config.toml
hidden_size = 256
experts_per_token = 2
d_expert = 352
d_shared_expert = 0
moe_layers = [2, 3, 4, 5, 6, 7, 8, 9, 10, 11]
router_score = "softmax"
routed_scale = 1.41
balance_loss = 0.0169
router_bias = true
init_std_router = 0.0193
beta1 = 0.95
beta2 = 0.98
max_steps = 4497
Below are experts of layer 4 (counted from 0) of a mixture-of-experts language model. Rows are named router (the router's row for the expert), up (a neuron's input weights, with its number) and show model dimensions 64-127. Each number is 500 + 40 x the weight over its row's rms, rounded and kept within 0 to 999. Numbers have three digits each.
After each expert's rows: a language model's description of what the expert responds to. This comes from a sample of Wikipedia text that the model never trained on.

# expert 0
router:511397593489517585477498560504515541490464601474509553496472541460431527469490542442471440502541540558436528449509468520515491543472522540524513486542493518525504501515483518522483368509486484
up12:523561499520509542559522532511486505540522548543525498487489526543488447525519485527452524527522523426457469481572551532501498482426505584502490574563566496433520475498486495498470557447596487
up13:550487516477448465523517503492518498493495536564517556514498489504477498471516516567501510520472518478567517503485551491478464538562479506450500512537490391471494596450483558468520515472473530
up14:500461526476525544591540524524455456539525464517547423550506513472506533528559494463519501532549479409458440525476506463452476546469461472534439427541567501493498434600512551491501494512555528
up15:541487537519562506525513521481487497514472584514488528491385557488565509459454458536476507448494481487527567490548520473501456541409493568464514509486482520494496452523578481498503441472515497
up16:404443508451516509540511516569510429534559518509498496443546577483508537550473525474514502525486484551446492449457445485493528459526469526481497457491522468476479455496453521511475526488559570
up17:471479443502533507407568463506472527523522556455479437501408464531529497474550470582508568452501495514531430543444557513527532487507452513409575527469485517500525481641465521504515475546488564
up18:487557521484560541469527482514471446495479499615512534505503526440499473492589597494450503487520505485534573573463499496508455569494504519457497536466496513480546532547482522566531526544518570
up19:531490498578552599451523530492527526519582551504525486445489507460548511456485531520436501439478555462456485483464531510480478497484486502473578502468442489516465488548475536438456503551436497
up20:440541454516453559537501515472538493498488481548457492453501477416532539496495563540490486503548509437527417506514529498517569590549379500506557494527505431459513576504468536522503510537553553
up21:517473509458465464431514538487513468557462534506518493494447512475504498466531488499489480530524502532564542514572499566415487436529525525525454527511480485499494504580469528466537411479551512
up22:521453436489526474473546520499552482424503388522443566423517492481436440511462501515481444454447457512504494545568393488586618460494453558496548493555466501478538418535477489481485503467526427
up23:504534519498540574501513472509419479471499567578485533488487562486547525502493484543503501525465481535473483491544477503535458525506492473509509466472535485523540430539578379452465473514459404
up24:498492505585452645472492467532539539500504485478572523408461411500593472420470509470450569440437542507491536505507460505478519452574533561588427529511496535574495459517491501498514454525509483
up25:488451471400506500449460520518554502488483509411484460488562456503454477481454511435517532472543576552481472532469584496542533440513548526505481550483513487517513439517565515565498590465504511
up26:489494488506550550467545415475512547426454482526542458474533506546454497457462505420419442570506578480478519478477449528507530590492500474458509499440557530511520512417541501481509494499561513
It responds to: Verbs and word endings. Auxiliary and linking words like is, has, would, to, also, still, plus final pieces of names and words (Albrecht, Erebidae, Burgas).

# expert 14
router:463536475443581535515484536498483483481453502487509430498519551512459411477524460544499549538506536546482497465536556566511513470491551451486513477550470510448483483506563597469454416482512451
up0:462491518513422528483479496552478517522450502516572527476513442463506482457495499519508536484447567544558473418484469497466464450480502462555506555500529494501527464530558524495539528526549519
up1:475521527511536519480491523448445467505523522496532454541465471545537588519506464490482542486431485525489517475494507523497392474529511547575490585460548511564507490462556450481532467523524513
up2:522543499486509499485465645489460523515466474562510531556496511492503457477577417506495528550510458514487488480492509485519457497488494524485555479456562544509473567553507455521492477569562590
up3:496542557448446560516510523535510537521557503498484465532507473493470521487560511501538514497544487431403536468538483500433555512468523470498587592497516524513417517515391562481460491474485531
up4:487502497525484501519561510467549520526526505541455538504511509461530536383459460447544505500525399602451558543492464488556433492470488560499534449551524534548463558443510469443488503526536502
up5:498461552501505500507424585571450464446468550559488555517515460475566572533482453499458455486385462473547471424560513534541540519511517565491533546540531533492471504488508504483531528434503551
up6:578448480480520495515437479512516492421436457563482427485506493423497510463620449484485465542472491560448483435479543476522511515589392529482456528472531542597521559524478526463498444496513520
up7:505481457530451510540493483534452506506472519594498555474497494604565500453515512510552595501453534550509457482487546502440442400453472507480487573452528533515398509539492486390509526476468497
up8:515510493486516468550508542454419525507557555538535515479470509508552511548501506509472497398472532527471527499441451477472486546515507555482536518490502448486483487465500585435488499519450493
up9:516453516484531522464548472509436546512469453571502487510478513432503529573489503529540548555525496537473470563471524521528439453483467546520467481536478559535396461475407471485488585534565447
up10:572453454567521470570532566533422494515424424514429433524521531532506479497471522497527554573528611586537534553481535525563521502508463421511516576495532592495524496516504525504472463453527468
up11:459483538479529571472560447493492489559492449492484602511463489480417470531563461570488528560511446460487441449540495529547466487560447504520431460482506445484486559443510526520496497580491543
up12:529491484489510578542488504527546526461499554582560483447513501539460457492519528453412558534517502413474473478556538510467450519471476489480364618518541488464517476517520463493459447412586502
up13:561535537496458511573546524438484505548474510540529456527554507527553483502532476533474489508514528580531502544469598491503536472507539441449526550465496433500459498481461528511480504531487442
up14:505495508493539514600498542451485494475489502541540463458501489431469476519441538556454478513532547490465473512488587509542439537466490469532465491531581552444558446495440543482481555492439603
It responds to: Mid-word fragments. Single letters and syllables inside words and foreign names such as Vanco-u-ver, So-ci-al, plus nouns like car, author, coach.

# expert 17
router:483476485499455572475531534514496483518517518592543549445538444425441486519495457434481492474566548457542526479448415507479513507496501430479561433533536511553500533511471518532529570522464525
up12:516528464456530556537546439487568567481479561556542483429477470505507452522524464519418552458541512436496457534523511519528532471508532499472411585548534561433513514493453455469460514539523432
up13:508504528487458480589508534494497571534496522515492512503544460528511549425527496502502514440470518522517574522505564512432475468559533482459550544462459379532463532538466535537524511518464525
up14:508473532464534490604482573512509530519471512533548474538478513439493455518472569525451556465578542470448465514520537481478441494482472488546426503512572490489608455532481514493474566475555571
up15:513519479538465529483516504476518456507493528480486494532369485495555529454496506521446533416487484485519560525560526515490489557444516528454501529417497472485538500480566483506469462422512432
up16:458468488459537485494509542545424498488545461591437485573548443461526577525482489435476526546517462535538515454482470473474496444523430484483478487503455413490473494444456526504501530529510528
up17:511467453555536453441533496453429472535523535494486426505526495485513443540475523556463578510566470545520495505501565489490507492569495486382523525437509513495554511610488516491516469479483562
up18:498516478425532438459466496456521495487545492582474497531526566476508454472508530465454455497459507568511500534416514558522456535486475481469492492437434512484504509491482472508575525519489570
up19:463504498585523534553519557489566500545559541505537476476508485496578441466470506452492478437492464469537456516517460530475554496504503508482525492435476549499449501534474628475472439513466476
up20:467534486491463496560505554513481532496503530521555531513498489509482508470480460479465418435503558519490431471491504565514562529540431518427515477515531507426514548526539557507471503552525498
up21:484500466477572487489510517565456531568553472502511488522407500479500393479529511510471533494506441569545519438543522545495458505513507489556471566507410572425487507556507533412479496512528541
up22:516531441426528484536457513455559479452470448526465481457496503489407467441471460517502425507541406501495522534545427510538580497526498467535508485565484452498457426525512482447441507455532483
up23:518519574484493497510436500514479433469470527574518486458435461496493505495514458588462582572438521502522472470522506429534532552484483474464512448476525524455595438514585470512517448543495462
up24:439488462523463575454459481573509556514479493466569564477499464483535511493491500526488574456477528469493486482496401435464580543550488462522448588535557652511504554558483546546526479507509499
up25:474402455493564482472487538482597482478476456514493455476572445468494455439514451499546497484556537530521433507526573466492513440477485556477471461455480502518475445495569530511449508470528518
up26:491511580473552546548554477444489481525563477498486471476464528493514443512479563448485442520477541488489462484440421518480521467491500458451503523475568503434541507402541507513530457531547488
It responds to: Numbers and initial letters. Year and number pieces such as 1950-s, 2008-2009, 4:00.03, plus word-initial capital or lowercase letters like C, P, c.

# expert 18
router:482511498521557490490485520527498480496507490519490457491500501568559474540553452452432461496562518498513483519491462473498485587481530444510515463499570526513461427496430567534506524494489493
up0:423480573534482470496457493534560513528513530525551617540495459520509462504553495459471502479519538503456454443461432489478477526465499441538491484439551501511500482473523472490555504537462518
up1:497504542577522578508580470515435533503499462568510436545516463553561526503544502499503514475478461483544465495430553454487412447484536513516476533434554540498466525451459461475588476481523567
up2:484466454488513440463457562496512567523491459535543499528529531578458471377503453528515540497544448501469539489484498540552503503461470501485593492514489582488508486489539532508481518545535632
up3:481484579470497500425452520545515497501580549565504490494482511479535523491541541517490486547546485338441511487555479474486566478533517430506564548505532540490464517467484505446434498498459461
up4:545490485497504524528488524433515516520549478572477569513480539506519567482467460531497481455507468564485530520431479469551507498477462510485471475508507514579465512412506462411476532472527578
up5:496488579439468425518519501593452495472503554541519548517467519399503498603557476489455468496452467543514536490492551574498490532448481503532525540511518517467519459511579487536499551433449458
up6:591411446516601509500459487550509441488468509490456403451524514418541475412545481438453526457500534469491483432486564474534492539482438483501471445437557477575499527465530531520584439425556506
up7:498491496525463495495530519492459452512462512497506556468473433624504525502456511510478532423438464531542543532504515490477460492490544546509536510516554490475424488527522511432522541521494516
up8:467452466509533479486497514474474517550571510538533476495504436502491492523513509522465509460498555523517537521491450435449528552455516550500525487555470440540500547456433503451500502570452531
up9:534493500492521435453485477528417472515503463566527510522471484511445525516459507529483531507539525516415545474491511419508410496447467561480523490505499566483498478447479443486475549515541443
up10:555538481561553407498459579502450502557436425490466443561474543464545454490459594482473552561559587582517474531456509513487475548490469458493516546447508551415493521448432487482490488482509485
up11:471489513468514509540511516553455515525512493538517510429494482550524451438588546563539546535508472468522477432585504526558507544556515500525518465521474530481531570458478484486472510574494565
up12:530500527511532525610582449512498494578485547578499545452484547597524496514500445435442574487526525458458524512553539455485474523520532573443371520530511535492526542512477479514513439421527487
up13:545504500515463523517491535511469530566509454572482531554564476506502559470546526505488517512499507528468576551501583472526457493555500452461551530499470479565480511512459520502546501546484434
up14:487473535498529550551504592486500535494463499528567543467505509508490473560510580551476510504522559415420451513485536493475490495449495534546488507542562532489577413464480477502453557483488522
It responds to: Infobox fields and numerals. Infobox labels like age, birth and Engagements, number words (two, six), and name words like States, American, Washington.

# expert 15
router:503424490462501489434517490522523479508455597514474456513551528485434469498469500451539561538489509496477515522501478473484554495513502490424515592442484533510527459578565494484452554561539506
up0:483482560501519481540488412455466546507481531532580529511521456506543462522495464448444542471513499453506474488473493478494510497491494435577529497439513515444556486409473421547489512580511490
up1:493482538551561500471557524497428489445492469573495467529461455539533530493498569541521487396433490490468539526533525510480501424541510561500497515456564516575496558505492514460580449444550573
up2:494479470488466538502475550495473520502452491497496548496564503533443473442500480513504537467488460481524559478515504472623474513502421476475561431505471572440525499534554499477524423521548540
up3:521478495449471604443455455513537486458490505513512449506490466421514448548489494436466504585477445463456497454509528461491548445519477472503465586483498496482448453545400485463393449524487431
up4:485395514439474449504541550396506469453476496531494526460455542430443513457478525548523478523483495610462608570419475458525488490521490480512532517484536465549488519377511492451513541525532530
up5:475464533522514517495425491582500474418500546560501533522507551427534549625525500449479479526408448503458510518507466553411509522474495533468485553465490431418441551478446518522464506514505521
up6:572458463504489433506495449524510414427453493510503486489518575450536550384542495501475532448462464557466512519509579482500439482518402597505474475507535470569521502494451557440507438515498514
up7:553504475558460545523407528546519547571447512486478483497443505582466478460409495511470517468458537579526542573588492449483492500469459532482427526432534422546480515489516501519515579528438467
up8:508474476480504495540471511460475539525551534490476481516494502516544482543523519505490523419507500565535535476505504418444518637459502556515536515540504415498472516376499515460523479530444481
up9:532501514503501500410514482515481554498498523572540468508465589535501558512530490520496534503499579562442541547448502435578407490476486562498509507519488513480479507508434446473545601522529458
up10:511491538544508485532468491501443504541441494467519499486522563539497454486445577477498539613470578610525529504484482522524510438493483477510538532467542540421466504397527460497502472495558538
up11:475542524467525472535472464528409510497557508493486509475511528587508513475457429571538508595484479499487531402515534506491542527589492489563478563522454441517563537485549478457514435521512521
up12:497450504501535506567502463514480528432510575567487515444514537518544476527501439483434551554518531416432478446518541500505512479444561534475429526481540480474545566506469463428468548463468502
up13:567491540420480441521535474516470555534533476588540470518530480504540579473516469553445499550451495533564553520463598494517442527528526457473561573493464447493556588513471520532489585501484513
up14:481546558509513482625560521464499479486539484573527461530511469469478484492464552485473480538517570500472444470434522533485456489487463508498454485467538530478554432480490542486496545492502558
It responds to: Plural s and numbers. Final s of plurals and names (features, Lassie), ing endings, and small numbers in table cells like 2, 3, 4, 29.

# expert 7
router:584479575526387495465486463496481520461464511553495517523523474455436465501519504501628498523500492529512527528511522430481516584516448527489472493486473497531486489523489520476542577565496535
up0:440461555473553523510465451483479516550442509572527583512510464538536510502525488471437501510517532531485399502465454526464489462509534394500484406484506473501595462529522440533516543557491569
up1:481441462542546584509556475492433475479535556516501458523470432492511581520534566496567480525438501467503570482556538498561476523530412515494479525481495562513483540473507479465575493472524524
up2:503548478505450428493549560469457533527466519505481601537547500476517518453576459496506464479465452475527529503459492508525460529517454521471587456560515543435480543529523479502498474551539561
up3:530517532455468559484514513512470495513497535549528494467517499489599552488540530501498472580516502439424450483531497490479550461470530472486482620454457591512440488438420554495438449487495485
up4:502451537462485527515478533485507494571509451505459515457419480445432536498535528532565472511496446635475523533465490524520430441449429532477519532507510449528467528478521486476487517567544478
up5:459497540523496482561506491597426467516476501566471502545516497408516492565541556462538468501471447510519520478502543549463519511481485519496576558480505485488499500502497536512500516476461507
up6:543443521525516505480485517511512479475507540510503453463545485408515517406525468467475458405459449561483461509477538506560515514520456503467512482492537483541509530442472505464531440454528425
up7:502506480573507514530543582480430461506485499545472470401488489593528480492494505521532558513466479597509514504491525495479494471390478517457482522438548449502482507514514486463458595469467460
up8:514488537485553478469499533490540529564519521538492542540496462488500447553521533486460585417461515563486534511474471484483518524562464543520490506503498514499453491402473464480524483547494470
up9:574542507527524489479507502548457544519463517537517483503466518430424550511550475510479520463501587515467508496524482495531374485467462531461494476454462536469513504484468439481496536515565471
up10:577520520587594478519524565510457555508474498480506475504525516509501494511484555492496568543564541538469482565496459523499496513456463483552544491458552538494535508406527518487479440552521519
up11:462566471477460505480482530486431493516511491487560536446529537528444438486522511548526499565482514454532506450512529475488533549598508459500474512519486463454578594482536427476486475503518541
up12:522552492495487500579479447518509485459455516563531512421486560540526457522489498440489530510530573508453549527531540519545449553479489465514417571575500476430517521493431501491494546403505511
up13:548552539481446546520501489485432554496534430588464510456580430513544531436567472479463491508457515501480496562479508523455450486582509507500554551473475466486494535475499580491479551497430433
up14:510469489516570510595543551503458503497497554527551466519498482456504488464480494484515503465558578510479457507472574485517397484437517509516513426535556550555567435520501543501494542505518508
It responds to: Word-final suffixes. Ending pieces that finish a word, such as plural s in Railways, ers, ian, er in owner; also past-tense had, took.

# expert 2
router:516559515583460513450517499379436449542475518488486495481434510536549508530635518542517586510514479482509502506525486455525486516465474542559474515529510467496501485533526495553523439524427451
up12:533493475455529534554579443537514466450507543539502540416481531569521518542542500433449565512546483420465468494554545486478471495480509610508415625536553475453505548521448513507547527446566516
up13:523482573499471527549490549554429532560476565531511495493503455529506561456561525525475492478494501535493568535502508457508473477603552385530513513426494449494472571528439537504462458537463488
up14:524495517498532518584483528535491521495534499536543511515530469567481489499465523458485500512512559473452450472463572449460448450444509509553455502521584516480538487497501523487499538482527507
up15:544525500485516449490537529478538482511525512575492499533399463520593603459515531457475459445498459492486531547558496521499445549443509516443495487499524483493482438519588504514473374489509494
up16:464442543513538542524508503499468442549549474561500455453475473503502531539452537456499517507514453450451488480522432470509506460456423495510480501483544467474493449513461518557535500441478501
up17:457473476548547531427585506482502457554519486490445447494424465515518491518588501563527509517485485539559449492471595468524500522524469497416511541469501523527502514595500491511467433454533473
up18:496491546472525447445525419465513487513489491559536505549488510474506543484554547467443474473507520491520542532427504482497545559537502583464518493472441519514493553505497480561515476527507555
up19:494508528568502533532483511486508495499503547464473460483448507482536468500522574427461562453539524525418513456523505521474508506458466490489551497458520499513479480506486584503493537530412468
up20:493511443541435499519525466497558487561570511503529452460445462504458510550495475568457426469515524464452462501506552535495581563490458590481519486521497492500466516475525501511469492561534478
up21:459504474446597482497535488536527469558456593460537562471410487470564471470575434486504468468509551528572494510589519539483470498506500534460454472490548456493475458518505516470452485503499498
up22:529523462501527478490493467474538447489455420500475486489493480554387513476466464485481504507536472487514454521563399515555551427540491533521598415522500479524541417435558528485455447462511477
up23:534572615489522510519509457483497517534437543605468485465479484516506560522499478561502498547444437565522489519533496489531500507526471482512480561476430438514535482547559472513546519530460493
up24:527454495511422612494510506423576513512534484466573558458456490521515499484561541522488567475474495512496514510590471465532469573550537559540455520544618599473470506530518422574557535504555463
up25:495503476455476563415449493509562526509465512498527398479474487464462484409542513475549502527478547527462442469493577480477517467513538530571472531427431474542489461526588528505470504513564444
up26:520547508477546540453480467467545556517549489486498455500515514491480500518486527467477508508487526532474514475439456532537503516469524478427436467477547486452556477414540524536494465485509503
It responds to: Spaces and name pieces. Bare space tokens inside names, foreign phrases and table cells, plus mid-name pieces, such as Don-na, Anton-ov, Ibn al-.

# expert 24
router:469552403580403469516498453516510521464514424492525556543499510497468558471506486480320530526515530560468469530519494542505490436528449476475456466508524413539510504477521536524468482404617472
up12:481508568506523549539536417576495482477496479562532464458463499487504528480517484483419575530552462482427509500540548528549524418524507491483422599506523505422509498460468496473511560455538451
up13:511511524458528452515512541508464463530499480569565546497548495553459505465560481486485528500506517522558577556444525515479504464581544436428552526473523417536478553487408501473504553553498460
up14:545486512534495474587495555535472514539527548535525459524560499454515477526531575483473504480560534451456437502510550559496454508493485440528467476532603601522549445496480506451415552470462536
up15:529533505521452506476501548526502474518510513463522530521454525490602544467438510524478494485491474435524542533521512527518414531434457561475444566470514478500544481489552431471504456454511477
up16:472502472448488467580532472521425488495549476550491522565532501460458553524439456497495547513535513606478483485521533482458501461493393518450451460520585514527511432474426522495518527512440570
up17:522445464559573439466572381442491500493510554528450451468410536473525501517539511539526533509528471543526459514429527487527518536498523508424507540488507556481507468634522498516511461460499523
up18:522584500458501471502489421517511404518532442583502502539475539495477511479554513485437487514480509511465535541443488496479505568462478587488524485520413505507535511505541480536542489543527545
up19:505505493561549483524544523512545504507530564485519473493515573478559428475433497458449541409460465449456482530485446535487478484487408514480555521405434555505450429562488524413450521496467450
up20:505560453477442482509536539531512458544510457501483513479470475476472469510414473568517460507536515445469461534453550568532485574482430540476527533503499451475486587486494488560477498567521476
up21:493456498514567442474502469566466515494508529492434555451433523555525492529501407531464523538530518545566547490606519504506511492574498511524479493495457442434431482542435499493491537492538472
up22:559523451446526532483506501530550419463504472528460516498479497502432497468429510511448502502526422541519483556545379462516565467480504490568519508476453487486505426513488520500479486494488439
up23:534518571510442530551492460579517468441482460602436573508492492470465506497559537539490518501471460530489547425512496503563492505520516430445495435419625487563502475521504409493493478534507454
up24:541492507538395561420504496465544495510442472549570556431455440535495511505490520496447562518478521454459502535542402488500539489556483558571456500535491560521471431529480447571529561537527489
up25:533446439502508480491449450526579446522515446457497517490499532508515490404458527470494488482442541520442486474470571458564514425544529546533552531450497438529490475486556533464538535427449527
up26:441529538499566526534497442501443549450523504511551457496542561470499512516510579450481546530524512485507488486460470492453421499517506451412490446450575489465521527462531566495533456444575513
It responds to: Pronouns and table pipes. Pronouns he and she, table pipes between header cells (Event | Time | Meet), heading markers ===, and word-start pieces re, pro.

# expert 1
router:458495563482611507435493429484496473509514559498501466484493523529354515445504492466438524490486502508535520500494542505434526554474539447481517461536526487501427525500529465478541477508459483
up0:445446471496546504443477437516476501536488560595559565538544434455497526474525458527484520475554473567485448489510497517477476486486442465502526509492545498524536522473475470530481439526514545
up1:474483491527516552519566445479487413421503527484414504520423462539506544500530478590475521464444553506523540428463531490502477440553536504488533546479596514532497533451512547476542492558461560
up2:511476457497470490492475569516526471503501452506507539510521496491473523403518433578553493458551439453447565507448512490589472553518454543502524506483529609457455546517521534476491494568508599
up3:503453546504461498502440497531519467496530503539485521472535459479543548446642493514523526521548491463418552524577529487438517486438551453490512483490528591488437557468499564490496496511456476
up4:464431489476523485496579492462561497562525459487451495522482533488475548476439501509498483475536491592459607548472470475533430476472453511477521505464469516563460521359500432470494527489489532
up5:465493496533504489510412556555435454417439529518456510475529537444554545572464471472502519530483498535537515496505542511522462511460452536507517485510539519481481527486484539489508521519485543
up6:498422516488484550525470485541502441476440447567546446474503543441524443449497489452494543494493504499508487474483551498493514513521413531500480504470566518549531503458500559527577411513500523
up7:475509457582463446509453435444537464512528502483491493504504482541488551524484502515448513505499500592534518535513519428450451478479497513501478529483486455544458464481523431445511568441427447
up8:467494468514556392549447477462466437503506563490545541538554503517562485527526511570520533473522531605489514494535475478465491546511467560518498488551483481499471525426516517483507568517435439
up9:551489524506443551411493468526459555482432481552554493482416502480470490528535547529514552493541520508488505526504529451552414487481437536537513521482521540451494433480437459472507534547512488
up10:520507524570491506498496533521435503492433463485502446491506504494517456518418576432533548556528593633488492549454482529483494481449436541534571524497486550440480508380457488490459484524538543
up11:456520527511532564551540485533461505588510472544498537469438521451516504493562463572510558589510528437398497454550489535512471492564490462538473522523455573560475521448473499462493507516534571
up12:556537503502543521560539467483517512489503535550523521383440534550475453510458519412408532522484517426461540517492573496495490488524518556484441658521550491407493556492469495505495516500495513
up13:553518593513413462490535525507488534557477473595516521517578471514493471434593489543437532515451459513508493535464572504504481502554473476468530515515436443529483532447412451509478503544522482
up14:512500532484591505641525517493529502498521548522553465514528536462440485557510513495465566549510577460437492519535526468474448515455523470455472466525578595502559431478455466490463524503497556
It responds to: Early word-piece syllables. Short syllable pieces early in longer words, such as ul in hydraulic, am in ceramic, min in prominent; also common adjectives like final, public.

# expert 27
router:466452440518500525485520547560504474445473497494500487513514468521389475498538538566534509525507478445522389533476493457487498556526515497482553470524490514514434469539518449532475605466488551
up0:477475529557481494427509500458488547540540515552454590518440480497541504497563451494489502475516522539438420482511500509471497500483520475496553483493511474549477408512521446539503474497520479
up1:494509517555555535486512454451490562454539514448491493538453487544566553489505508518553518440471515482533514442550545471530494474528523539569566546428553549530506522432470516464519488462542602
up2:514526417491466501492512572438563585490464492521526549524509490511501509436547480581503478512503483493440506430511556470501525528518436527492544491474540633446520485537541533509505480528533562
up3:518461495474420510471452561541468436541502546514448519447493491465554537515546518563536454451513434473464490465551449521492562450455546420557569533493539553514447496535395530479506489475481471
up4:488436548456512499482555522441524457512552483511464490466466569492476535448519505498539542534535471569482573538493448498581500481478487529481511516495488497544515530446529466426497558512523470
up5:512469529518520466520474540534469505446494570567457489478559535403553546616526465508487551521447397524569488436521479547466534475454506547524506507532564453464468526550518536557462511500471463
up6:564462516503544522458449498515532488443505527536480440484558509416558530451512501489477441438417487557491495449467562495491527485477486543492500491453516517514497568554430600525507454473491474
up7:496453391528423560506464523563501457530534510545530561502491487576535455453485487526574516488456513572531514495561478515476482441484510515500445531482510442551434550528548483529512552497468487
up8:486474534456544447532532532500476509546555551502533495460477452443507448506510532543485518488481423513545484490498469436483502595492470546444548517516460501489546557414557488476511520566519441
up9:545502529507519458467515418518458533499477458488490446497487545542464526498503525509535528527509543483470511507484476457550439463475426545530547489560501580489516455486420450495515567497565497
up10:521526449514529460492543550570427505525401420464477505468518520436445476486496550473483516506564572556534474537484517501521473552499448479508548568521528559490568488456400458535473420426508507
up11:460535497535481544584491449486497550513558563481510549478516492513501496504579538519514488577550495474444477467580509460460487547574490447547431458476461451532538587445484489526467475497457553
up12:527505528460564540528474512518506491441531555592493543407495576483482485549557498512438530520543508436473499507542517494487498493554485485533393554536567486442528513482446467470530529424516470
up13:535464496457515524535550529514546486516513515526566518590624477520481552449548509510523451501453534499471549516443541518505456519546589414414573503489474414512474548503507518545492500522438469
up14:528431529472557481622467506549528466448528481508566511496522497488415538497499554489505485475479559464473492456532567552467494546458498478556491482488584488496570492509471459468441534539508549
It responds to: Possessives and initial letters. Possessive pronouns his, her, their, its, and capital initial letters starting words or names (D-river, G-eorgi, I-dentifiers).

# expert 19
router:489504459519546493515469598500514497510578563460493515475518477475599399499438565507588554543477514512505550552512489536480470482512509462498478607474515481513518521547476476503495489595387478
up12:471477518492566533516532467488543561501481550576506534423518560484530492577505529507481608515515531446466505501577543534562529504474515488501428547542493482433516511533477484475496477482501448
up13:544529512476528472489476498508542537477533458560445500510534549508461522451550417523525527476517531454503550520488560478442519469602522504519492570444448443455473471527490523533517526575474500
up14:485448507509551529574522560510526512551548521537518441441590522498503557487447561503530473533548539461539455587510555478493450503463470501540442458511554523503502463498569506530525545509504572
up15:483498533535547492497507497518583490527525494497499523515450517484593570452483536511495494364505466479487554512532478489495447520429489567480447519489495467457533481546530537532479423449490473
up16:436517484496472452564516493557435436533516524516503495518553540454463581546408499467468508562532484509469525505502499446495516499456418487494468497467486471487485432456484502504438516503421557
up17:428432471511572500415510417496471521539518555487465483475448464581568410502533562561464525438469473526493487576468552467517507526562463546483514501475490486519492515558481490523482515493508524
up18:488482523565552516539452445572488446514512485571519495532537490497541551507508495518458541512436434503515482525457486511551457592497458504482533479449428507512490488518434451557500482521482498
up19:505525501528551514486538552463521527473551518505474489502458491435562485507471523458485472528478509477431481445512465510478526437488446495523589460426486506515474468579436553389454463473464388
up20:550541429479424495519474541518539539524453455532539488552539471481514485494474463522543497489550498517533447477508491538478578555494424554491488518496540428446450595489526523512545523554524501
up21:448530501508581447485478467528415452549521512521523408521439550485459457455508438523522510510523539508520588453541489530475491455548529523531393491484476505487510444547494526484493525517485452
up22:513549461496520510475498539478547468525487411532494512444545421530437527467473531511490498526525419476480519584576400485503587440564480536578567511540468508476520399506499463498425477497549478
up23:513486534501508525488514477548479456475466520601488544512494469509460520547508539543477579549431451519470537507524460429548550489476461524480487548415508505504504457543526501448513519575458487
up24:451494466519456581500499490518484516483470499540598502424468463590504455444484545503522549479464492558543476526491473476445485497555533578543474549489541508559499545495429469513579488499537512
up25:513415472462480481521472507455525506472473482479420429463530501487500444418507520534502562435492522578502448485456611440512556426508494543536515547469505474527466449463546508566446513482477471
up26:494509500413573483499500517444553497480503477479548482496492526472479522501432544463477522553447549537539516469448458500514449538480501466416485524447546558541576483480493514528522491483510518
It responds to: Mid-word pieces and initials. Inner word pieces and capitalized initial pieces, such as z in Nietzsche, tic in energetic, St in Stabler, K in King's; also and.

# expert 20
router:527588510447562451516495478464509508449535487455485527509525562537447526468496462478463506492477513511550498505416519526411503589567488581456538548513505504489527510471506521489520463516478492
up0:461434537499543450492503456511449506503498456536540583492523426450541481483499489495518508480506507557506516504503444488454490474557512437496508491508501503546461435472502452483465496557516483
up1:505497507493542572468567461462504505459537509572455466539501473526558559477508471558481501494486489483537546483481460509500457475565551552508409561482548503533502532473455508463497481459516553
up2:539533448509454467505513543455474522527501450542512513537519482453466512451571497545511463528519475495583568467473573472512434522564406513498595468459508551478518571491534525498522486599533561
up3:584465591422418509505427509528448492509572485561521418510530525482547479518520523499450502497542522462466460460516525514445497485499516450545534597545494589512433511461440562507434464521445467
up4:521471479528448532575612556495475478552533481537508492511469553473509573439481519521472557521507461558484553584499453515546464488486492584439542437522479514577524531422550418488497507497478528
up5:527491490496470551509473574541435483465497490554459492504519499448539530541568467491545454492456452483488520489469512542482533495504492483515465508523512540459523494488531468514480518442521497
up6:591417473534501472549438499529483489465454471588467432514529517452541481454519459486392427457478541558466450473486528551498498492472442537482491420507563499582526491461496521504523483516534519
up7:510514468591487545472514489517513434535516485532536576489522473576502490458453536520570485486465474545480518495544490477452446438457505474458514499471588485480439534513456507451534571495498479
up8:542470426503509509520513506494488559479549547454533511486567463469563459553467528554509538418501488551502518471527498467466491554531506523492539528504477448496481532434494507415538489502391524
up9:488505538509477440491499547524479537489484483505556399506534443475459495550477465527525522532523551548463494570511536463485411509479489569538493522501519635425539444462458454488491606554561488
up10:551494477600496455528465542509452538519427472529467383543505549512488440468483576506507542534507579520517512439438537572519495529505427464523531441464544534483538487478435488558526462465508483
up11:417510526482552502498535505521483457531535518453466523518432519515471463499533403486500559589507482484460493503565512488527480465546524517506488435500527476499525442459494511422533495582471486
up12:495506537495554505552560462546509518528503526538562529380511568518505457507556486432488564533523503505471495448549505517498515523471492429481402517564519496459508511515457455433487507473550547
up13:550463528522465424515536527517506523491508456537491555487573476529456536512518491489481514503468478463517583570420557516484486503570528468487548488477489432513474561506464519537527559554533544
up14:527453554488528515603435573555520513527489503511561482496471577481444486522474503451474524482543578480462481503467582449517447506496481477540552456540575509521529426508479533432456518485520491
It responds to: Word-final syllables, place nouns. Second or final syllables completing words such as aer-ial, Vir-gin-ia, D-ist-rict, plus place nouns like River, Street, District.